config = dict(
    d_model=320,
    router_score='softmax',
    lr=0.000711,
)
Below are experts of layer 4 (counted from 0) of a mixture-of-experts language model. Rows are named router (the router's row for the expert), up (a neuron's input weights, with its number) and show model dimensions 160-239. Each number is 50 + 10 x the weight over its row's rms, rounded and kept within 0 to 99.
After each expert's rows: "mostly gets" lists some tokens that are sent to it at least half of the time. This comes from a sample of Wikipedia text that the model never trained on.

# expert 42
router:62 50 44 40 38 50 47 54 37 51 31 60 46 37 32 50 57 69 44 49 61 53 54 67 41 44 46 53 35 55 62 43 46 65 70 63 39 40 32 51 42 44 48 42 48 49 49 43 48 54 59 60 41 47 37 37 67 35 45 34 30 42 43 63 46 31 40 54 52 50 53 51 74 47 47 51 53 44 59 47
up0:50 30 55 54 41 41 56 48 52 50 49 33 41 40 37 36 49 64 63 54 57 37 46 58 48 53 60 50 75 52 52 50 47 47 56 53 47 52 49 50 43 39 45 39 35 47 53 54 53 61 45 38 38 56 35 43 69 38 69 41 33 50 39 57 48 43 43 43 61 63 48 54 46 66 59 70 47 52 45 40
mostly gets: " P", " p", "p", " m", " t", " sp"

# expert 24
router:53 58 52 46 64 44 64 53 33 40 50 65 48 48 36 46 58 54 75 48 51 50 47 56 52 72 51 36 50 47 48 36 66 77 56 54 48 56 43 63 47 52 60 68 37 56 51 47 68 52 39 41 66 43 40 62 58 42 48 41 59 46 58 66 31 57 57 46 45 55 48 40 60 57 37 43 59 46 61 53
up0:54 33 44 59 65 66 44 48 50 62 55 58 33 52 39 58 39 54 51 48 36 45 40 41 42 42 48 47 35 50 59 57 47 51 86 42 62 43 63 62 45 69 36 65 48 60 61 45 49 49 44 44 48 55 57 53 54 58 42 34 51 55 68 49 66 58 53 55 47 59 52 43 54 47 52 54 25 49 43 53
mostly gets: " S", " s", " Z", " H", "S", ".S"

# expert 40
router:47 60 29 44 59 45 39 49 37 53 42 65 63 68 50 42 49 35 61 48 29 62 63 61 46 52 59 37 64 46 43 43 52 41 34 31 44 55 45 42 57 41 30 49 38 49 48 54 49 46 51 47 54 61 63 42 58 55 57 57 46 37 61 65 50 51 56 58 51 58 40 63 38 67 50 35 41 64 49 57
up0:63 48 38 45 32 42 60 48 52 54 56 58 45 45 48 50 42 63 62 56 45 72 67 60 44 59 44 64 58 45 59 31 29 61 48 59 53 53 47 45 52 51 39 55 45 46 52 51 60 45 42 44 39 61 54 62 55 53 51 54 29 39 59 42 64 64 42 51 58 57 49 40 55 65 45 40 52 44 46 60
mostly gets: "/", " John", " de", " William", " James", " '"

# expert 13
router:27 57 51 36 47 39 67 52 37 46 68 47 50 39 28 51 67 57 57 57 55 71 40 42 68 61 60 54 48 61 57 45 39 55 58 55 46 54 43 60 60 52 55 76 38 45 37 54 55 53 55 49 62 25 45 66 62 54 38 46 63 47 49 43 45 50 55 56 41 45 51 53 59 37 38 22 73 30 53 39
up0:37 63 55 48 51 50 39 46 54 61 37 55 46 38 53 41 54 39 66 41 27 48 46 46 52 50 53 67 42 49 63 37 49 51 43 52 56 35 42 53 44 43 55 57 55 45 46 52 75 46 44 36 48 49 60 43 47 55 64 56 58 68 41 59 64 43 73 57 62 54 63 54 39 65 46 53 47 24 44 41
mostly gets: "b", " b", " l", " B", " L", " g"

# expert 18
router:47 63 57 56 63 20 61 48 59 40 36 61 35 51 69 43 39 45 43 38 48 55 47 46 45 55 45 46 49 48 57 60 47 47 56 54 45 55 62 40 59 63 56 42 46 63 52 39 40 61 51 43 47 48 35 31 52 37 73 51 43 53 35 31 43 40 64 49 65 42 47 43 50 66 54 54 31 43 54 46
up0:05 62 41 74 50 45 38 42 42 49 57 51 60 60 36 42 46 61 48 47 38 54 63 69 56 57 45 62 60 55 39 44 48 34 42 43 54 63 49 34 57 49 38 46 50 38 41 65 39 60 42 59 57 65 59 52 59 38 53 55 43 47 36 43 46 31 59 58 68 48 47 46 53 56 55 51 74 51 30 46
mostly gets: " species", "idae", "optera", " genus", " disease", "″E"

# expert 9
router:50 56 51 74 43 53 46 48 71 54 47 43 56 39 53 42 43 43 54 41 50 46 48 51 57 45 55 41 40 40 35 52 41 41 41 43 61 54 47 58 62 50 55 39 42 50 45 48 33 75 31 52 69 57 51 57 43 45 73 39 66 49 55 51 61 50 48 41 60 51 55 45 46 65 53 49 78 49 57 69
up0:51 40 55 48 38 53 26 46 40 60 29 53 52 46 46 44 52 65 66 41 31 58 42 37 42 39 50 71 44 49 26 54 31 49 59 40 44 61 60 48 57 43 66 63 36 68 53 16 69 41 50 49 44 43 47 51 42 46 45 50 51 64 50 40 54 39 57 42 40 50 19 49 62 56 59 49 60 44 55 63
mostly gets: " footballer", " professional", " Apps", "Personal", " JPL", " officer"

# expert 41
router:76 58 54 42 55 53 31 34 54 54 53 58 44 65 52 58 32 26 46 44 42 55 52 44 55 48 40 53 57 51 42 32 62 46 38 33 53 54 65 35 39 47 41 38 35 60 42 37 52 46 51 65 47 50 51 63 36 48 35 72 44 38 59 48 81 64 82 54 38 48 53 52 51 66 63 56 49 54 34 46
up0:44 81 58 58 53 42 53 65 45 45 51 37 58 61 47 47 38 93 53 53 46 48 60 59 52 63 60 21 51 48 49 45 44 45 32 40 66 46 37 65 56 41 51 50 51 62 63 56 34 47 55 40 35 29 67 53 39 44 49 50 54 39 50 57 54 41 46 56 68 37 60 44 54 42 49 54 63 44 58 38
mostly gets: "ley", "ton", " James", " Paul", "son", " David"

# expert 39
router:43 45 60 43 57 54 43 43 38 51 53 32 50 37 52 40 60 58 51 53 65 51 46 63 62 59 80 49 48 47 36 54 52 56 48 53 49 63 37 63 50 51 42 57 53 67 65 68 38 38 49 46 56 63 51 36 59 58 39 49 44 47 46 48 40 35 35 55 41 67 39 54 63 55 46 66 50 48 70 40
up0:51 43 43 49 54 46 52 65 52 52 40 64 47 62 42 52 46 47 55 37 39 52 49 52 48 53 46 55 53 51 62 06 35 49 39 39 66 64 59 46 46 05 50 50 37 51 65 53 49 52 65 59 61 46 39 50 39 53 50 57 64 53 52 38 52 48 37 42 29 61 61 59 44 51 37 42 30 36 41 49
mostly gets: " E", " U", " I", " O", "A", " Am"

# expert 33
router:49 49 59 36 28 51 39 41 45 65 64 55 34 35 59 62 42 52 40 44 44 54 55 52 52 54 65 37 64 51 59 47 60 68 46 51 53 68 45 39 47 32 51 50 63 68 61 65 63 28 54 52 37 54 65 42 43 58 45 45 43 58 59 48 54 33 43 45 37 52 40 55 48 41 55 46 52 52 42 56
up0:55 65 53 48 42 46 51 40 51 60 35 41 50 56 31 39 23 57 49 44 55 47 45 54 59 39 56 45 38 49 53 55 54 49 40 40 74 47 63 44 48 59 53 57 38 63 38 60 66 67 51 64 40 45 54 82 50 50 72 58 23 51 56 44 54 48 38 48 51 46 56 65 48 39 66 42 66 56 56 54
mostly gets: " U", " al", " El", " Se", " en", " Mar"